python train.py --norm_eps=1e-05 --positions="alibi" --init="normal" --init_std_o=0.00466 --init_std_up=0.0238 --schedule="wsd" --train_tokens=368200000 --dataset="wikipedia_en"
Below are experts of layer 6 (counted from 0) of a mixture-of-experts language model. Rows are named router (the router's row for the expert), up (a neuron's input weights, with its number), down (a neuron's output weights, with its number) and show model dimensions 160-191. Each number is 128 + 24 x the weight over its row's rms, rounded and kept within 0 to 255. Numbers have three digits each.
After each expert's rows: a language model's description of what the expert responds to. This comes from a sample of Wikipedia text that the model never trained on.

# expert 63
router:129145128154135121095128107119137123130074079102137077129124173209131138147111146113131121145127
up0:092096097122123114130082139065193154135107117098162118100186136115123130147143132132129165100123
down0:149154131167146141118157160142081180095089132130118117139103074143156089113150117130141123092135
up1:123116162162166112097144140137100110177117141092151148130125163099110108128122118142157158119119
down1:128141127133159089171096144125154146125065129146146122120115172106107123125141088102096133085077
up2:114123125125135130091155155121105133146144116141123129146127106112120130118117171108092141136107
down2:123131107135135152138131156069134116139076103142100112142126151127131124124147131133100162170113
up3:125096119140131107157110189099091097149111125109165075183115093135174092092162134152149139088176
down3:117145122124154149092151106179121140109142086142109112160149165139157150127145093107158143147134
up4:130114103142147118150068145089152094094067129145090082110150129160099107119130163162093106172108
down4:154152070133141116089130119131136144082115103135076178153154097105145151167169131141142152134132
up5:128110121132106126142086148109087153128106114196124145151138072114095126154102135157142136133146
down5:113145104117120145135106125165129142152163125095144092137156114181135126135144085129123124136131
up6:139169121142138135130160109095111129148149191113121095123168102137099133102148141066119070116139
down6:102148134159155138120126143142131143140156130109074096117074132101113133137178156168096140097145
up7:106124082152119133089106114120151129142145142144119108104136097162179114095084134135112155099114
down7:123127103108142120150148123127142111148117123136116117113102117096140099129150160142134118098145
up8:137133146105140111158114139136120122133141152132118081117128121157126142140156130118145137116124
down8:140141125160147115146108129092145120094116118141119146151134098133129137130121050075127098125140
up9:131109107131149122149099089103109149121095139150137114134122112099146150094123168153093106141112
down9:143131144110144103131172148151124145139111096117119140148135090142150136113138111198149159103149
up10:033122126136151141162102132133157137117134106140130095106154128115136138109093148136144120124195
down10:107141112158170110126188150135112122141151126121121153158109123145123123118123103133114133125136
up11:064123103134136183107165169157107132132140174185090115130143129161092138114161136133109098155124
down11:128116136125105157116123118113124116133139126127108101138120136129130130129132136124084127132130
up12:154149101107155134129128141122138134119121145122100092134116134093098149123145135107133113117101
down12:117130144100099113092142139105115142113134177135143101147131116153115138129163166066163170140101
up13:142137152102121121122087133144152108135176185129119136115120131156130088105145151123151145120175
down13:104117206141098112109157124164097104127123123088134055090136133089093131151163142150142107079145
up14:159101116119133103111107156149145108204153120144098138145117137170164137170161150094145088114055
down14:095076068131080112093138116139101167153108106168162122106158114126138102124127147148131079144126
up15:119120146145153128156102125129131125130159151109185175105134085143152126170140121115154125123124
down15:147136083120142126117165126136146142121118101101132119106129138135150121149158127114131117128135
up16:141157108132099073098142138132133077181161146156106148100152106090140087149110185110106146140120
down16:132139126123162126130089130113169144113147111100130173133111124145119114114121114129121126117139
up17:157114126162102161129114147128154136142142159134162085110123083137105131173136143120106084124097
down17:135151121142160143099145158138150141134144127107111131173175112163097135112127130149117143092089
up18:152060144109098111126137100089141130155176143129108096104144140153172085117127158157105138112148
down18:135130111114163129155155137119153147129173131173125119151138122143133122147156106152112119130113
up19:121116174170149148148169147125175125086152139153118149161119089155066105162111147152081112173099
down19:135118131109125127111158138131116139098129139113099137149092106149172089123118166109093125097139
up20:132072139117169136119102132104120069108123122138113145131099135120075122146121133103113149128183
down20:109122140124137120119141133089122126114103106144152137075093144151061133119111121139107124118136
up21:084127129130115134109158107090124161125127115100145096112136100144130119074136135125157130096172
down21:105101175070143090168174107105136148138117136149156115092152131122110101143096170171137134094168
up22:083104128127155117103091139149146150159103125157138139117154147099109126115105134135120089156155
down22:157103130186140173163124142122116182143084158133133137113158091128108119146122121148072116122105
up23:171104105100124149131131126150161140132092135199116106124133133160094084108151082112114133177138
down23:130137159162133141119105123128173064128084171102109142101126132115171136121189112173116123134116
up24:138122165139166097125082158119171159133096116118129100135114130170131107147123140188143094120136
down24:157120136105142098096122117176122156121143137123115127109136094131069118116147118138148096122099
up25:115118154102097130107160151171160159107133165133111128118110105138127110127099155101167210150112
down25:165109103109137145116069091145131124165102132120113153096160140132147094113138128152150114189139
up26:151147092132130146131136144142111084111176101152114135119094189142133093109107163136103115121123
down26:123121137132097093156132156123116097133138113093188140158144155156103121144082125116094120111142
up27:111146139106131108123097155125134092124089151162113108125121153117100114128067097157097117163164
down27:104113154125139116099139125106161123112137140177123087130111143137161102168083140150118149099140
up28:124114101116140135139123165121142148126147126118120128110121163153120180165080073123117127118123
down28:109126124114101090132139092107087145131090142101103143103121113133113131116133154117113123160168
Sentence- or line-final punctuation and line breaks, plus abstract noun endings like -ization, development, construction, growth.

# expert 55
router:150122105140146124083111117141085158121143109115154094121135094154134169138130158109129110151080
up12:138104121110136166136095064164165146124099140113088137125115097149090134126123149136137106141130
down12:121127115115113148169160152144132173132116089131091143124128136137113108136138108176124112111115
up13:148102101094094116130110127152127166134131060150135119114147098067133086125107108138108091107105
down13:158130134148137125127150112154139099110150187129150124102114118172156104099098096139104127146132
up14:093120104143158169165113114201147107168148096140133133107112114173114128125123146145119110096106
down14:123150132152109146142179142126125087175178165089120120086108097146101153143161153122134115115127
up15:175129143170141101164115114144165169131135151093113126132161121129133182175143114107114125145129
down15:131078157133154130150105108131106158110162119163093115145146153109154174124126162142090077137124
up16:074100111138126117158124167121127138180192137151151118102124131108151097133133119114094125094118
down16:111157098152125148167093095099122078133125111127127141146131180116147103129125103135138106137099
up17:094139113127102130150136160135143199152139121121130085134081093134117159117158131143085109129103
down17:090149116128118138149120111086108120135125104112112135139129143179125146131110114173130082123127
up18:117164110138143104077165149127152095141184155164098145120161138161119094135113089130151122101149
down18:114156145119132126153121140118102121139173141087121181153120141132122111120166137136117112146123
up19:150116128118128126201133129128107138144125107134160144182095148129122127160137115118169124090136
down19:164141157134126137104137147133130103107092107160144168055099143154145084155127150147133096135116
up20:126134099146139110136144125135137131110154112183137158106123132126120171170124118132119126108124
down20:139175129121086127095129126127129120128173110115132133153154114152127176135155160126142102118098
up21:109151121111115130102137161137101092116093131164165123158144176147133124138142153111125125142150
down21:119114126115100089110150128150136116129106133176141076164135122114101127129096092090157131136123
up22:127124129111135135107071127098122139140102148102130130122144119111121122148147145118116127115108
down22:149137151125135139129135140153163163130141124154154128119128158136141145103138110125158114130114
up23:106130114098127139084129102105137124163145167096091115106139115120139128108111084097161107120153
down23:150118157119135113102141110117117100156123162174114095138152163118125145076132135142147157136098
up24:107137146151115131144173154163132171134123144157134122128160160137113163138134130097092145080155
down24:066143165140126100157113145142143127136129134146139125130143122136152158112152129093108137163138
up25:146131112136175104135090104167126140111145104115135143116149102125160118143090104144120101107139
down25:100140136126155095128158178114111131130110118148112169139134107120081081113099139185093149116145
up26:130168136138162111149172109142139163139119147119100114162196138169189111167109111140144066140122
down26:131143117116137082132089119129157125120126106111118154167166120121167130177089125123099154139110
up27:113143132118138087152099153128133100134124169150123127105111104142116102158124141119119140163152
down27:153143136121131094100126120163118122128129147121114132120154103126132133117131117131132132068125
up28:136083149103142140160138154128161131140118119077126124084135111158125125131131143142126103110112
down28:146136115132158159119142111157126161103091143107100135154128126119115123107124103145099154120152
up29:119112096134145141122158105103175119131147103124115124111162119155131133106132120165091137101132
down29:176154169094154166118174110145129137083148131141114083118141144133154099109081149099135131150123
up30:122158140144159136137085127116132128129137133105152102125123163125148120148146118162134066132154
down30:128090151131142130122126104116116165175146094164124093106111092125128128160108116155128149175140
up31:116115110100094089101139101153109118177103141130168132111143143159138139172183109126137117097086
down31:150101095099130115133137118146123189079138109110116100160131117148116134106138118147140108177132
up32:082126143128145143112118182124112105117120148084157149092142096125130092159149137106192137128111
down32:117131129120141143133087130150106115156116116092138060127106119131131129162169132150114093105139
up33:103091110119150108113129163131139175131130129145123138154098135168135137114108106096125115130083
down33:128130115119129078135152151113093138122141091188127115126127149126085147113126156149131130107134
up34:119114115133125100106082140140129150121101139128166142123090143156123087089126153132125132143116
down34:109089156141128120128124124101095139117116095148158106096153092130112094114121140145140069088158
up35:112165144121116130154135074128161117136107116116076172158101132111122143089161142147163118150094
down35:125135144115132096116101108147100134144160115138081172149094113158137133145165124159108133119089
up36:105119065140101121170137101106140112115131141170115172132128111090123133120138148120130153108140
down36:150149118134081087122088155153155130126131125113119158161159121164133147116108129117105121137107
up37:122115134128141140120081137108124159115153150151134111095094125146150162096148146137136129150111
down37:128121127077103109160145135108121155099152135142112116158120119061165121139085131120122127166126
up38:131159139093102110135152074133126130151158111165131159140110126094133148147125091146138154129084
down38:138176133119133119089118192097112133169148122162116133142095170123100155104105123090132095150107
up39:142114140099102178137101135146094103125113134087126108091116119140149126158131157125135124145129
down39:138146164135085131177165128155141166156121151116162157155115126124086167121075125161127128139117
up40:143132095150129114149132118135104135132138081142105136168154107123104142144127127134154093153166
down40:090107125164151118119140120121156112123146103130136120156141092129102134127142109077140129121132
Names of countries, US states and major cities after in, of or commas, e.g. Germany, Portugal, Wisconsin, United States.

# expert 42
router:158119124113123107143144091131090115130137123137155083111117089138119135143154143078150095123139
up0:173153139144136130092166167159116127153133158074122124102118170126137134113072102145131144107151
down0:176126124137123110114136115164125132162154123102136138134111144128130152116127178126134137125164
up1:111153155111124107181076067112155143118101157123134134115161132132098134138178120127128098106153
down1:132137133149079134130110071123106146147104155123103112143140137140166131142150130144107149120141
up2:100129127156135125143110091141153152116139096159096136144124118133109112108156133134164116131169
down2:112123175130100148167114103137121155117137120127116118163119129134121098161139130119132163109146
up3:151141151163129116149139119113172115134089107152148098139150143113119122163100100107115114126135
down3:150147109132146155095122149108139095103096142156148126130130145104123084142119092143089130108127
up4:161144112095096091163125096126145136126109163108082114178123148122127112125133094134110158120113
down4:148168115156098132102101120118115173160092107123147116139109102080132117162144124157155066170131
up5:132122115125124109119109165098121131110172128166105139132105137105108103140130094108119097132110
down5:146111143105105119147140090149182103123128128193128067121096125095125094150157153159057144085107
up6:116140109091108124138117087091170147088157138099055133099107102193192125138110119104095119130146
down6:115114081103148105146166086119142110085165131134130154132145138123096145141118171145123126154085
up7:132162119091118113124143082118142104144139140111162092148096132121166131135133152116102143141161
down7:127126131119131138111152131147128135200143153147156140135148134090151165137122141143137134087181
up8:095124114119138098106149120142116121131138140153103157133139147106149165130087158112101153127159
down8:114129145144156129150161144147133105130157125116133144112126135127109145135143139104118161125086
up9:111104106117109115133138103112124115165125123155124130143082101130151143143120101149080139122119
down9:128122173146136121126130138106099093121167130111108127159110108145126141106146167105171130117080
up10:153123054141164114139147115107139134107115167158132106131153142101140081087132132114124127077137
down10:121112128125089094153112164096152124082120133205105112162104111128134125124126126114137157125156
up11:115133088123122132123133103131180124103134107175138162084131138122162131143089121098156140171091
down11:141118147114109118156169138121135137119106097122142182154142096079151110157086132125122153159127
up12:140109089119102116164153139180156139100159113137104135101118156158134094108155132121148103124134
down12:126111118116129136107137129160150122114189112142117145116133141120105160134167149152171111165151
up13:144166154141168153112181156110129154126158120104106131123149096127131125106147105128103130142133
down13:125137115118123181133158138121101126104140138148147092137096115128113151099101149116094132166094
up14:099115125184135115137116113120131162122132115158156136115167155125093137134148157084195133164134
down14:136130144102160157109129152129151139138122127129143170096132176054110108121091126102124049135158
up15:146127142149139085145123135112124103106119161107106150148133122160139155094121089135069117149142
down15:114101159110105165150135100101135127121159145114107165097131160183156096136112091139104107156114
up16:094170106122111119166146127119122141139140148142138147131104203145159129152135140178116096114109
down16:114128109126139149137100103133130106146127167113194169128127151136148095094116118146139138090101
up17:109092131113097123130130130141125136126137121112138156138125124136158125131087160110105133128128
down17:143126158128084164145142132115102151125105117129125133121176153078122138124129151120125089098110
up18:110157113166095114153180129141113116113139144113149137175116100114138140107169110111138107103117
down18:104191092101138143102101130122096147096135128080133172129163138149131132115158112146151122146143
up19:148118105130140127133111151092145121102104116119120129124156165100094090104104125131097121157134
down19:151122129126130112159140162071115092134154167125136166120111114155116100132129124174086110140142
up20:151121123130147123142137162120124133190138111122162106136129136166102151144123069092103139176141
down20:151125111115091114122126160136129171095094085143101168128111107097148132120107179113142117108124
up21:118116098148094124086120129144124117090103152145119140096124156156151148096128118098144156128134
down21:141103149134094140103161123125124142133145155167108126082160126152162182148149129116096125094089
up22:137106119141084119124095102130138128145154136157110112103132116167119092111155150118137124161116
down22:128133122091096085151135142154123109105158165121098150105142132158095087128169160121110106083121
up23:154124130109151137126120112121148162160149136192163125101150110125106141130095108138121087135169
down23:181129124110110141120140137139095145097118158154121111159114140148157143130152122139123179139137
up24:113115118117073064127159099143133113094098147177110100112099131132132103097143089116147126132110
down24:085121115059149181130129133133121118093112175144153155136150161155114113151116121103098147092136
up25:159150095137115153158130146141146125108163159102135120151108106135119159127092147096085128168117
down25:158114124131109132127134109180156129091146157120087153110146167130100095115115111120154103151104
up26:117123117115130135114063097104110158111160147114151121077116151138105113108130113110179128159161
down26:168135146147140141103138088115113118155131164142143132136130134103157181052108150061083129129155
up27:092135072144169126135164089152097112135103128150132144162118110168124156130147126109160118073105
down27:160117162166124140127115126090086117147154096171151137134125121163144103116138109137131128142114
up28:096144110138188174124149136113172131151122110102097162163127126130128121097152130116101111144130
down28:096125178086172081113133150130090108077136148142089154159144158161133138118168104152100114115142
Abstract or common nouns and noun suffix pieces in prose, such as water, rights, money, news, ness, ings, ation and Tess.

# expert 61
router:153116100142131107102130132131120106143147146108150148144120170120133131128179107108141161130134
up0:129135154119145118092097136140162145160127134146128147165179110126103135149199090111126105117148
down0:138132120130138190104132164173176104110089159120098093144142116183142119112155094159129134097141
up1:134119162104153164134139139131127106130158164135155180128082154127153110131121150091135112131159
down1:081092151140138120144143141106107114137093111143144125113130199094130076086108143119163138156159
up2:119111115104094138141147144139106085113108162126095082111111111128153100139130116117162105147079
down2:102168099143105127114123149110095117122160131123130085120131136140129079150154108165143135163100
up3:150139132123149112124133149135123071135150136109136140127110113171124142119115118081105119087145
down3:126162108132181147148123164144122134136144126143124122116138130134142135177091115122082117150128
up4:100113090152117122148109158189142115130130114111129112132133117113126111152109073099168106150127
down4:142113158152120072143102121168142156116163089168136144163153115109112081078080080133116134148120
up5:103122124141119157099146125148139142167168173083136097137132138108129110088150154147105115140111
down5:127118130133128094122120144135140136121159119103156126145147138141145124142111164139189140156095
up6:112079099161141088115170086138167145142114106131086142150114087134123151128113105155126143138114
down6:127135130114178099144141130131167107141103130164162135159160145147151116150116096139127126123108
up7:172104130130111118110136138143153127165129141107097100177089134094123114164158096096160072121175
down7:119100130174137146134167120068155102138139121145147127151125127129140106120120064116112127121119
up8:134149146089111101158158137150143097113154123131123148122132084153114154131069155132127142105114
down8:139146113125152078165125129135123177144134158128126132121133136165114114160082122118143161098109
up9:126102106114125121193115090152101103136136132117114169133139123093106115118152180105136120145132
down9:089137136148133136110103137159103102130125132122093156143136107093092195101130110108106123118121
up10:113102095138099131122123151090096169089105144156105095109156146168124154101157072127108136178133
down10:163114093127123133135079110164134138105156105160108119114168119121151174125158086149170115133114
up11:138123129128147125121105147142129102113118099130137111145126122163115152181132150139129155098087
down11:155077112154083112154109136150132113138120145140103167109129144186144108122091120139139156160112
up12:143130097128128156112127114139099117148134135134120153112099079154114127112097161127093107130155
down12:133081161139130152129126102097110104131151133136152155126102172096123117088130128141105134134112
up13:149109108161159095138159147116152129138162172134132158129115127132143112160118095115100102194142
down13:130111180159118119150115138112145109129133092090134133134122150201095159135080128100120133156109
up14:151102074144130147082132110113158131115163133116142152128162137118111126096087118149132076127114
down14:141174147154143102082103123116144115132155126149140123118155143133117143076128121140151117123128
up15:131136144136143121133156109147165123160118121148059083129153090112099146121133141121114117094114
down15:127109141134076154123179111174178111165092164142128112108129102114121175098142136089125157147136
up16:144112073115113132120152119114123107116120061095092117136139118105147162141160064160102159142139
down16:140171123110184107139162111146119107147140126126121110140144122139128148132121098149082162150089
up17:121117164123100146125105132106172143136187126135150145143101139097106134162129141085136114108147
down17:120152100119119163150191085135096148161122148129076103157128129125112131128119134137131151152121
up18:127114105127117120156141088150136136144158137108112168131088148123119082102130136138157112114135
down18:118100112106117130132104120101135138143110146101162164094067146114116113111144108124117133113139
up19:114144080111077108130180142125147138170148190118088096140087105087141130167137117120083138088123
down19:123128114123154111115124108156147157139130150132157139160108181128120085125117160096147099119120
up20:146110133112098144118162094116179145120149112174107119134124122164091131121113138095133134149155
down20:118120117182115174095182142159118203119141144168116156119116114096109151112189145135127131094136
up21:138136133143061135151089097112161139138092144143130131144161114131147158152137129141133156150156
down21:116131126099078132117097119114079149138123100210112128108168107109157133135122134119106145145146
up22:109062160134144181150096126120100138164160120133144153118102111155119131154141121088140104152101
down22:171117159129105150076155139094142135129131068142144169124137101164149110112134154101126099183106
up23:150107145135117110160138103161115122073139186105153079166143114142105137134139131148136138129138
down23:159109176118104114185101067098145130112152117094126128132101150144136117142185135181122139119115
up24:151113160101132121099142117151174172135137130143107177086138141156171129102112131105153123156114
down24:139121156089125105089085095148123139135105088130103121092122073115148128160099150086171139147113
up25:140129149169077129141131152098150100172124146138128118141146117105135146142164139134142151189114
down25:133132142166148187102134167114128085143136136077107170088114165096129110144151091135146093106152
up26:131136129118122160115112136087167141143120131143139108163099127138123110151115163124077143184150
down26:136134082154141137106095152090130138169128110096127142119083146194140129151130147071111124145157
up27:119125103148122119124138114139132099148151141148111115131186184106121102089141109104161109092126
down27:109113102143185156115124134100115110106162162141094133166087142131112092108143102138095178098129
up28:109150159100097146136062144121128114090134088119127121127130084126115129124158126097145101143178
down28:142105091163111120103116100155083104123118109151166111191109122116117159108117134135116151144183
Possessive 's, possessive pronouns and demonstratives, plus nouns they modify, e.g. owner's, its own, these, operating system.

# expert 3
router:092084125189146158137152120114143136092148099105143141108109108151143133108117076153154125148100
up0:104129128126094145089102087097142149164110105132096118119107094116156102146126121121102188091139
down0:096121090159127137115045145102138124128099122129099139103097130106104150098142122141147120162136
up1:100125121132127116160070097125144092129138180093115105085126119137144121131106145153097117167119
down1:130153162147107165153135093093132078168176122108121096137141109115147084111122172163139104132119
up2:099103101189125146122150101134083147140136154127136151137092125179105116098156112168109176119144
down2:102131113115159147105135127118125153156149114156145108112127103146138108151205134113101068111177
up3:115121127103139116170107164126121119141096100125124131110128120160105119102060069133142101130153
down3:103151104140111137126143118164108115124121146171129109125145148164083145088116105132108125118119
up4:188130113140143133157161093115132088115082103140150157091147131134140141148131131117121170122120
down4:109125149126125154096117132152137140116082134146127125106105108156139122183166158128102144155145
up5:101133113122177086152130126141121102122110142100121143175158128134150097076150147175085084134128
down5:092133155148095167141144139088092127140104102121132128167108080109099082145102122143102114092125
up6:133132127120103136141151112130122122136139109114138115148136138123132118108108141108152091159147
down6:128093171085093117144128107109111156141127135133116129184139107099151093112167141113087113103109
up7:129125155106122106120152108100154141086139152109161139090149128143114144114107124088099146130140
down7:145157118129112153118115150137131116116122102136113107118132136117124111123133084117211166126136
up8:123129110128153113149149181133136116124098120132116105137133117123132085117144127153087144101144
down8:095096111136081160162175168095100120138122115106144137167153128124143157077130108119182106150152
up9:139130125133083109149103095118141121101124137122127118110148097135111139119134131106173131158111
down9:157159158148100099121104176065141140160099114115126120150129112128134131118098141142132108119124
up10:121070099131139133129160153070107092101085139143144124125139125135135152111095085170127123155112
down10:094132070120119159129106131135113110093139129121159107169111120098120093132113151136168115110101
up11:155143180113115130150123121131078144104188114084152147129111143114114185174149152093102146108118
down11:132122109117131137119133093125151143143115077097117127129134091147113111156123159156112170126088
up12:112123138115175131135139113119129094152083117114116110115157143176172100115128109113138124117122
down12:113151105145206157114133088103114110128132080123116133112118148159119105134134100105152120155135
up13:141143131122152140116100082173153139145147116138163097112152125123122092115160103117146141108116
down13:154081118120137145088147141159132107126131158080157133152119129113156178123107133138114104158115
up14:140143114189170136075101117119137130162135153131123102164116130131115086189127138083151118085132
down14:123132148121155147104086111098159130124133092121114134143135108167110126156118135164129135106134
up15:111077098142131120113091149106146142167127097157191169077107088109112106131095152153116128075143
down15:159132118133112152111142118139108112091110135138088148102121160142124123112156144116131145107108
up16:132134149103128139126135115102124183132089132163132084130142136110153092117119162136150187110104
down16:124136102104127134154132124168147103139112163141122151113127163139106107131082165152130125158095
up17:127094107151155103139121119090171123128099159156097155124134117163142114131140157152162136108166
down17:117089107119171124175177139112153147133141104134162175129114102105115106125113138120159089150120
up18:136134130132126151119092115128132144161131152182144143113114176136081154129134107155161108151129
down18:137125114118175120133150110095130129098183123115127129131114121149141126111110188152148158163133
up19:144079164116131145123096128112123106104122144164134146174141119152146116105147143126140136136091
down19:165130139167151140122160129116152117077129127131129133152122127169144111113124165124104146123142
up20:101111124156130109103100081146117174108175135145135182108088135117120083144185086120117163131105
down20:143121162124112111105106110115156152108125131143145136098134129115132135130148102114103134155063
up21:151070148139122147124135154060127113145124110137140135165128127168137108151133172142137125109120
down21:120137131106153135112118122081151089151127138131127147116141109116133153082140166152143130132096
up22:134122153119137147148121135118119106137134118061184110142083124117170138148161107129138112131102
down22:151134153136144116114119095074164123076141142099156115127105183134144119142088109085117134107100
up23:171122146128131125111165155108144132140108126146174176120113153131149111142109135191136160107120
down23:156111105151178172121123116122096123152163134124122094133141080131115114109118086145089115117111
up24:098107132159132168190125107126131109088169125133127130127119155123121130143098140125092128107100
down24:150125112097126131130125137085111129113126110132106138104169105130098118109134157128080129114114
up25:183115126137105133108155108149138102086142099153110120162163097157154141148137093148137117127145
down25:141134162100101099081155133066150181101143102162159133135108135122139123062143150126119161124112
up26:155076122096153117108168105105142165102115130166180172130126100138108143154136154147118081129167
down26:134108172114142158130099119111087143099189124118128129134157124107162131127098139130183101113102
up27:130150159123134134128152126131129142148134142158158124123144128129073102169097159145105140121122
down27:109140132112114140143106171122174127114126087153105140123126154149111137143133146122141135150132
up28:137142131170151154096116137128101149080120130135098132098167077149172149163128103087107103124105
down28:100122109114123158134122096098140161100095117129129085132136068135150095091136094113133100150134
First capital letter or pieces of proper names and initials, especially species authors and taxon names, e.g. J Crowley, (C.V. Morton), Ph-ibun.

# expert 32
router:122093129112217108178085138118152146126159114150100148105144114118111099114095109182159110127135
up12:098172096123121126101095107119131144129124156146123127142077157163114109121147163075109133096100
down12:079101131132168127138149133154125152158107097116147122099102156119095096116157090149139149125110
up13:080108127152129088131137104122099154156110127145104107140131112118097151076095145114144118112117
down13:135139152173112140112076140140133127139159150184173121163113134129115148137149142137140098146138
up14:182110131149128144168144137149126121104112132143120075146132085095128169127108147151091166123141
down14:135130090139128130099171130136109151124107135149100133115154186147140130123134153176118114092140
up15:162129141123144115163156108105140110154104118145118141132147116117064159181130182143132117167130
down15:178111141162144164117168152137096159154157106123085144125174138123081130127142125126083150150111
up16:123084091156138133168082193094126098137109128143144077127128145103115148131101135126155134122128
down16:168110154112118122093102117124109121148119130165136114117144102092105105163137153104122089102132
up17:122120145116099135106168125149142102088068059112082114081151101098146115130103112130169142123088
down17:122094115104102103115103145163118135120111113109113138129087129162139119120131123161134116135142
up18:102143120117121092104133150120154183153130167146125081113113164124140119110099113180176138119096
down18:114098149135186143153110134156117094141106098112092142182116170094121133131132099146147110086088
up19:149127135127084146108104123164128131102129141162129133160143135141111107162164154170094105127139
down19:110182114134134145137104090065149107135156126132138138131086146151139102113114111141132121141133
up20:121082125123118151126157163144134123109165133121146134124102120140102122096131133129164124092132
down20:103132127120133122127154124131187130108158129147113143154132124111146117147132129112113091114149
up21:118112125154144116135107112143157137119119141129109110096139137125147149132100089122134146183115
down21:181115120140093140124095146091075061164092171126138168118133172114165086162106104091066129183157
up22:148125116124131102155129126108093133094125128115140118105109148153110122119174104090126103110126
down22:109129130120146129139162126083160179127158167125140101151088116128154133126132141114126140076156
up23:128162140113152108100168093094129123164140113183112195126137132169123098168118122112109078092135
down23:180088187116110071137163063131152154108120148129123141159152076097110144089156124149156163135145
up24:106072132152127157180138077109167143146095130152090095124146110116090134096146084146122130155126
down24:099133157101120114158106157154202097120121143116131123139130140067155126119161115130141126139118
up25:135121154127115100149140155174096103116127165115137159098153130112118132091138144138151121111113
down25:140151145128149184114135128148132083126130136121125131127102145082138112114135116143153157152118
up26:150099118136145154145080151121151155125089137105124125150130147149106100109099117150125126122127
down26:093140138116136156148139191115166133106104138110122105124126132152094152130136125138141129128111
up27:117142124164135097134127096120135153115124126097112099082140145085123128176082123127102136164110
down27:119108120137126114124164148081117159168151079123099114104114118160163115122111148133089131112132
up28:168123151151101107123113137126167124115138111106125124111127108130096171173089128135103104166118
down28:097102104153119128123128086124147126125118095131124138112154162181165139147106086107100123144120
up29:158082104153144102176110116112174072132151164112134137100120152126135143174159119065127114131117
down29:118171156147122112123135139123089132138099112169109157112086124134137087126092132122137162119147
up30:143132084152088096100133102068152123100106098180132116104088076094124142125129117125121099128146
down30:135161101126104120089151139116096115168152171104142164119119146165141174139095154170161140095155
up31:082112170127131133136113131127130141122124118119129187089079171150112120161146180127143124154126
down31:102145096124092138135109151147115173151158172166125159115079142127139133109135136153203119149192
up32:094095132149128103097117100112123126165134109122120149162128139143134094139142151127109139100112
down32:152126118116106142178143134110119094147100136130106141145154168105115141135144089131137133145093
up33:089126164095177116110102115097095099146138136120146139110155093129129139097100121132114109113156
down33:166134164130134143118104084090076132141078111107125131160145118134128146095142171105134108147119
up34:123126116100106128136161120140133142113120158129158119162138139139125071109158113126116173096100
down34:142131086112107093097116126152170129091132179139140088118134194151126066126109141143125100119131
up35:094103128117124112134084177132146088155123131106111120133129087120162123145113093131118101145106
down35:167168070105079114133113148102071141128133127156135136092099136103151140083142156095106109162116
up36:164159132119088146102124110173131129133138095126130144096115133129091184126133086118144142183111
down36:159116148132169149139135166107127129177158111163098155126159160122114149127142133142161085131152
up37:090124150130110159114111123185152177151146158129134125108114110134129141134151141135130084085160
down37:128149104163130147121161130149110140098148150120150123102160132117144119136116122135182105103163
up38:106088065168119104113160127094124105110139148098142100100143113138123144150113131094095123120103
down38:137128111142189160121149121127154122113149170157110110103158132114133122124052150149148150121139
up39:114140148114095144128119114107127140149146150140122118111132129132152159143109107162138137151092
down39:120147127131119142124112157106172137116109151118106131130170127130122093112085136125155092133122
up40:084126115103114135121129127090073164125196144100098105156158105117153099131133116116155157118147
down40:096091088124174101127151163117121146143142106118122128093120135158129086147126166112151136133137
Sentence-opening or mid-clause prepositions and adverbs of time or degree, such as During, For, over, before, more, due.